Below are experts of layer 5 (counted from 0) of a mixture-of-experts language model. Rows are named router (the router's row for the expert), gate (a neuron's input weights, with its number), up (a neuron's input weights, with its number) and show model dimensions 0-255. Each number is 50 + 12 x the weight over its row's rms, rounded and kept within 0 to 99.
Before each expert's rows: "mostly gets" lists some tokens that are sent to it at least half of the time. This comes from a sample of Wikipedia text that the model never trained on.

# expert 21
mostly gets: " d", " F", " f", " sp", " Br", " Bar"
router:40 75 54 44 43 43 54 46 40 53 46 58 58 55 30 42 48 56 57 44 55 32 37 38 56 35 70 45 50 53 59 36 63 33 60 28 47 61 49 38 49 33 51 54 64 42 57 39 55 57 57 62 51 52 40 42 09 30 42 60 39 67 25 55 54 51 41 58 60 60 25 37 58 37 71 44 58 41 39 43 54 61 63 41 30 41 66 33 45 46 67 33 37 61 55 57 33 42 69 52 37 43 58 52 39 49 49 42 61 63 44 56 46 64 80 41 52 65 60 63 46 29 61 55 45 34 33 46 32 32 65 57 62 35 47 59 33 65 52 40 52 45 63 35 43 60 33 58 53 65 40 50 47 48 30 06 38 41 72 47 51 58 58 41 56 57 59 51 47 29 64 21 53 30 48 39 62 49 37 48 60 62 51 65 44 50 50 51 33 29 63 51 47 64 43 57 54 51 48 33 54 47 60 61 62 44 60 59 69 35 68 44 32 62 52 63 69 60 52 51 47 44 32 44 38 67 43 36 58 43 41 46 59 30 53 51 51 56 34 44 63 55 45 41 75 45 55 23 23 45 59 43 41 54 54 56
gate4:39 43 35 36 45 32 38 38 69 39 41 45 44 62 79 52 42 63 64 43 39 61 50 44 63 62 45 43 70 81 35 44 60 60 46 66 62 53 59 46 55 37 42 55 48 55 49 51 49 36 63 43 28 32 41 69 09 50 48 76 50 38 44 43 43 58 49 52 46 20 46 53 45 60 63 61 39 66 59 47 52 65 60 50 27 47 55 44 71 53 62 46 48 43 42 38 40 32 40 52 57 54 59 52 50 37 58 46 39 42 56 60 32 46 64 74 58 34 36 61 63 35 61 60 54 39 56 71 51 37 41 61 52 61 62 61 58 69 33 28 27 54 39 42 49 46 47 46 41 68 56 56 59 55 55 62 40 55 54 44 39 33 60 34 44 45 41 41 69 50 52 29 71 32 67 39 29 45 64 52 42 37 68 59 63 31 44 46 34 66 40 54 47 33 72 31 58 48 48 52 45 55 51 68 33 64 43 46 65 39 52 36 54 60 58 59 57 65 43 43 56 55 61 55 27 37 47 43 54 48 53 67 37 43 43 46 68 48 45 77 60 45 44 40 48 68 23 23 60 50 46 34 55 44 28 41
up4:43 33 58 49 46 22 54 56 74 28 38 26 57 72 79 47 36 53 67 58 53 50 63 55 62 60 44 31 61 73 40 47 61 54 59 67 54 42 56 50 38 46 54 60 49 60 53 66 29 21 50 47 35 45 38 55 18 50 53 66 62 37 37 52 45 47 54 65 59 12 48 42 54 59 72 62 30 59 52 37 57 68 50 57 23 54 62 55 66 44 47 45 50 34 36 34 42 36 44 49 62 41 57 54 70 38 57 42 62 48 56 47 42 38 66 69 54 45 34 58 57 37 56 64 36 44 69 71 53 33 35 72 54 47 58 77 65 69 34 33 33 49 48 63 40 41 51 40 56 43 61 46 46 54 68 60 45 49 46 44 52 40 39 34 43 67 46 50 56 47 59 34 63 43 57 46 32 29 63 52 58 37 59 45 60 42 43 37 40 47 41 59 45 37 64 43 55 49 45 59 49 67 66 53 37 63 47 56 75 49 46 42 41 64 65 60 59 39 40 38 64 64 71 48 41 40 55 55 52 56 60 57 47 30 47 51 63 57 63 69 47 47 51 39 55 55 32 24 51 49 34 34 59 58 41 38

# expert 35
mostly gets: " USA", " Cup", "}", "°N", " Division", "″N"
router:53 54 62 41 48 63 60 69 49 45 59 49 61 48 50 44 60 67 47 34 45 44 47 49 52 47 43 56 55 62 36 79 74 44 57 42 32 70 37 50 68 46 55 46 59 55 33 42 67 27 52 64 58 45 43 71 56 36 40 40 33 59 57 52 47 67 46 47 48 38 60 74 36 45 45 42 38 52 36 34 44 52 69 38 43 47 35 53 64 52 36 09 60 68 55 63 46 45 61 40 38 31 51 59 47 52 40 44 64 48 63 62 49 43 70 45 63 43 27 38 36 44 42 40 29 46 32 59 36 62 58 53 35 47 71 61 36 61 54 46 31 58 52 56 40 44 51 37 64 68 61 51 16 63 40 47 37 50 60 39 49 72 66 29 29 67 36 34 65 47 38 63 67 46 71 50 65 61 49 45 56 43 53 45 44 70 53 53 52 48 51 76 61 27 63 56 32 44 68 80 51 31 31 47 30 56 53 43 39 37 53 51 44 27 50 36 35 46 44 60 50 36 64 49 59 56 56 53 59 51 46 33 50 68 39 49 23 24 38 50 48 55 57 56 50 29 36 46 57 46 58 50 54 56 41 43
gate0:57 45 46 61 30 54 60 70 74 53 55 50 31 54 53 48 54 47 55 52 48 40 67 71 71 33 50 43 52 83 56 32 35 23 61 42 50 60 66 47 38 68 41 43 56 58 58 38 52 41 32 64 53 40 53 38 42 43 63 33 30 62 47 67 54 36 54 45 50 52 44 66 21 53 33 66 62 34 71 36 45 59 36 48 50 78 38 50 59 60 21 29 48 42 39 45 31 67 39 35 63 61 43 46 67 42 37 39 43 51 64 52 49 20 44 56 78 83 65 56 59 61 50 40 54 61 62 53 55 45 56 59 45 44 62 55 65 32 52 29 48 46 28 61 42 64 51 41 54 44 51 52 42 53 44 45 43 46 59 32 54 49 40 49 49 44 23 43 41 35 39 21 42 28 57 64 54 52 54 57 62 43 53 54 43 53 68 33 65 59 43 35 51 47 68 69 43 65 74 72 44 35 57 50 48 53 60 49 39 55 52 39 59 51 37 45 25 51 36 46 45 31 50 57 52 50 45 46 41 52 31 36 42 58 49 34 31 54 47 54 58 72 55 57 35 51 40 54 40 46 41 56 63 61 41 35
up0:63 59 64 60 49 55 67 69 73 47 48 51 34 49 76 52 51 51 53 56 24 51 75 71 68 46 58 41 45 46 37 52 54 35 67 46 57 57 56 63 68 58 48 55 45 49 51 63 53 49 25 71 53 32 52 51 46 51 54 37 28 54 57 50 46 31 49 31 45 42 44 52 29 41 42 41 63 42 60 45 41 52 76 43 60 75 38 56 53 51 27 33 64 43 30 68 49 51 41 45 60 47 46 47 46 58 59 47 51 29 48 48 60 29 60 51 76 69 69 72 56 51 48 42 52 63 51 73 48 56 49 51 49 59 62 46 51 76 52 41 38 63 58 74 58 65 39 27 59 62 43 59 54 57 78 55 40 51 48 41 71 70 51 71 51 60 44 52 30 52 40 42 47 52 51 56 54 42 58 42 57 37 47 45 42 82 56 45 63 46 32 33 59 48 54 59 43 33 64 75 46 43 54 46 47 59 44 42 22 62 48 40 53 62 54 17 53 61 26 65 52 38 32 37 67 51 51 63 38 59 52 54 45 56 60 31 43 62 64 48 69 80 59 51 36 52 42 34 35 48 58 43 39 46 65 50

# expert 10
mostly gets: " E", " U", "R", "E", "T", "B"
router:48 50 57 63 34 52 31 67 57 62 54 67 42 48 54 48 52 38 38 50 62 49 35 62 44 49 22 60 51 41 35 50 67 46 62 61 60 67 23 54 72 54 70 49 45 52 41 61 47 33 41 45 38 47 40 52 59 46 50 67 51 56 43 61 22 56 33 38 59 45 33 61 57 49 42 49 35 46 25 45 49 39 70 37 37 28 43 51 39 46 41 33 69 45 73 40 41 39 65 43 58 47 51 48 28 61 58 66 63 55 48 66 29 65 47 24 62 59 50 48 50 54 52 42 40 62 65 43 37 48 55 51 49 36 63 59 39 58 46 53 43 34 35 65 69 49 40 69 70 64 68 57 38 71 42 49 69 40 58 64 41 65 49 40 42 57 35 29 59 39 61 42 55 56 49 58 48 49 35 45 62 39 60 48 76 67 46 70 41 28 63 55 43 48 29 52 44 42 68 48 58 32 36 53 40 54 58 46 29 21 57 44 40 72 57 53 56 58 42 24 51 42 48 25 51 45 73 32 57 52 45 23 49 53 54 49 36 50 30 49 33 42 46 68 49 74 30 55 57 54 44 47 40 68 51 35
gate4:58 46 77 49 59 53 49 53 18 38 55 54 71 39 58 57 43 53 60 65 67 26 56 45 29 55 48 48 31 36 68 43 69 53 54 42 64 53 52 60 47 78 49 55 49 52 40 42 46 38 56 53 61 68 43 40 49 57 40 47 68 19 55 43 40 29 42 45 42 48 37 46 40 37 64 57 35 44 49 31 43 29 39 48 32 51 30 43 26 41 64 49 70 55 54 36 40 66 61 19 51 72 43 43 65 67 32 68 44 49 46 60 69 45 51 37 77 47 41 47 46 29 23 50 29 34 54 56 55 63 47 32 37 49 51 32 28 52 62 32 52 43 18 65 36 48 69 44 52 44 72 50 39 52 42 63 58 77 48 69 41 44 40 57 36 51 36 50 56 45 39 51 40 59 51 34 54 37 72 40 46 43 53 49 65 61 69 56 52 45 51 34 57 57 53 60 41 32 53 45 52 58 58 53 69 39 59 55 54 72 58 61 67 59 57 57 51 66 46 64 53 42 52 56 63 48 41 49 57 40 78 27 46 32 57 54 56 44 42 35 43 45 56 54 55 26 47 47 51 65 48 49 54 52 62 44
up4:58 51 69 40 57 48 51 49 24 39 51 53 63 48 57 62 48 50 61 58 61 28 52 49 35 56 49 47 31 37 75 43 67 51 63 45 57 61 49 61 47 86 49 48 49 49 51 45 50 41 58 50 65 59 41 42 45 45 33 39 63 25 63 50 46 26 39 53 29 53 41 44 33 30 66 50 31 41 46 29 35 33 39 54 33 56 32 41 22 42 58 47 66 59 55 36 38 57 61 21 44 73 36 40 66 62 41 72 37 49 44 60 61 48 50 34 77 50 37 48 42 26 30 41 37 37 52 52 62 62 51 33 46 45 54 35 32 55 65 33 52 48 21 68 42 52 70 43 57 50 69 51 38 50 45 63 56 74 48 67 43 43 44 60 39 50 35 50 52 49 49 47 29 56 55 32 56 32 65 47 49 45 60 35 68 58 59 54 36 46 59 33 66 52 50 55 52 28 49 48 52 62 56 61 63 41 58 54 51 59 64 53 73 60 48 55 52 65 50 67 54 52 49 54 67 45 45 45 65 38 86 34 52 31 51 58 52 44 46 38 34 42 65 66 48 32 51 52 52 77 63 41 46 51 61 44

# expert 31
mostly gets: " K", " C", "C", " c", " rec", " Q"
router:43 50 48 69 35 60 59 46 45 56 55 47 53 62 45 57 57 28 75 66 38 54 49 36 57 43 58 53 42 53 31 64 45 47 56 69 73 41 48 50 26 49 37 48 34 66 48 48 44 25 65 69 41 45 35 68 53 63 38 60 65 67 45 51 67 65 62 40 38 60 59 65 37 43 43 62 54 54 69 64 35 50 66 45 47 48 44 41 40 51 26 46 37 77 51 40 47 43 71 52 51 57 39 32 47 50 50 50 60 54 61 67 49 62 51 45 70 54 61 37 46 49 67 54 46 64 50 46 30 49 59 70 69 75 46 72 45 50 45 45 34 62 42 39 57 44 39 61 54 68 28 87 42 30 61 47 40 31 63 50 46 43 63 18 59 26 57 39 53 54 37 43 54 45 61 44 29 59 54 53 51 65 48 41 68 54 46 54 34 33 19 53 56 37 41 49 49 45 58 55 47 49 52 51 58 43 66 30 52 43 56 35 34 31 48 45 61 45 29 59 65 66 35 70 83 47 46 45 61 42 56 49 42 44 50 47 35 31 54 35 56 39 34 60 52 44 48 55 79 45 45 37 32 41 51 45
gate0:46 53 54 49 62 36 64 71 47 65 71 44 54 51 55 54 53 53 53 26 72 40 75 46 35 35 59 61 67 55 72 66 38 38 38 59 55 43 48 56 49 68 55 34 53 47 56 56 40 28 55 57 42 35 50 56 62 46 53 50 69 44 47 40 59 53 50 32 48 58 70 64 51 60 42 65 63 72 39 57 51 38 49 39 67 54 40 40 71 68 49 41 40 66 50 42 38 23 35 66 41 37 50 46 29 57 50 43 38 41 53 44 45 64 61 52 46 44 57 32 57 54 68 55 46 51 70 74 61 39 49 53 74 49 50 60 52 30 66 49 43 49 34 64 16 49 36 52 43 74 68 62 32 58 40 34 57 33 34 57 15 65 38 66 43 40 43 38 42 50 56 64 46 71 71 47 58 51 66 50 50 60 69 66 54 53 59 48 39 43 48 63 34 37 64 42 46 34 53 49 48 37 61 49 54 52 51 35 66 39 59 39 46 46 35 28 56 42 47 44 67 16 45 64 61 35 38 65 33 49 47 51 50 34 60 59 72 53 54 23 53 63 43 50 46 38 42 46 42 28 38 67 51 59 37 50
up0:69 35 47 57 31 77 57 30 31 34 42 53 45 37 43 75 58 64 62 67 30 58 46 58 50 68 46 41 52 47 49 55 60 46 54 41 58 50 63 33 36 37 41 69 61 53 60 52 44 57 56 33 55 50 59 40 38 44 36 55 45 33 67 47 36 54 51 63 37 43 31 38 36 39 46 28 50 35 54 46 43 65 48 65 37 36 81 59 38 46 47 62 62 49 70 50 51 40 43 37 42 55 45 70 38 38 46 46 56 47 36 42 55 39 34 67 65 45 36 54 41 49 35 56 52 39 31 24 50 65 41 46 27 56 50 59 44 38 45 62 56 58 66 36 65 58 53 26 62 31 44 42 69 14 47 45 53 71 40 31 78 48 41 40 47 55 39 68 49 47 43 58 56 38 68 24 50 58 40 44 44 43 33 43 54 23 61 64 50 54 43 26 55 57 56 51 63 49 50 29 35 44 25 60 51 66 33 60 32 68 55 52 42 34 55 69 54 51 49 45 33 70 54 28 33 52 47 46 61 59 41 46 52 63 41 55 41 65 50 73 46 48 44 38 44 36 56 49 54 63 56 35 49 45 59 36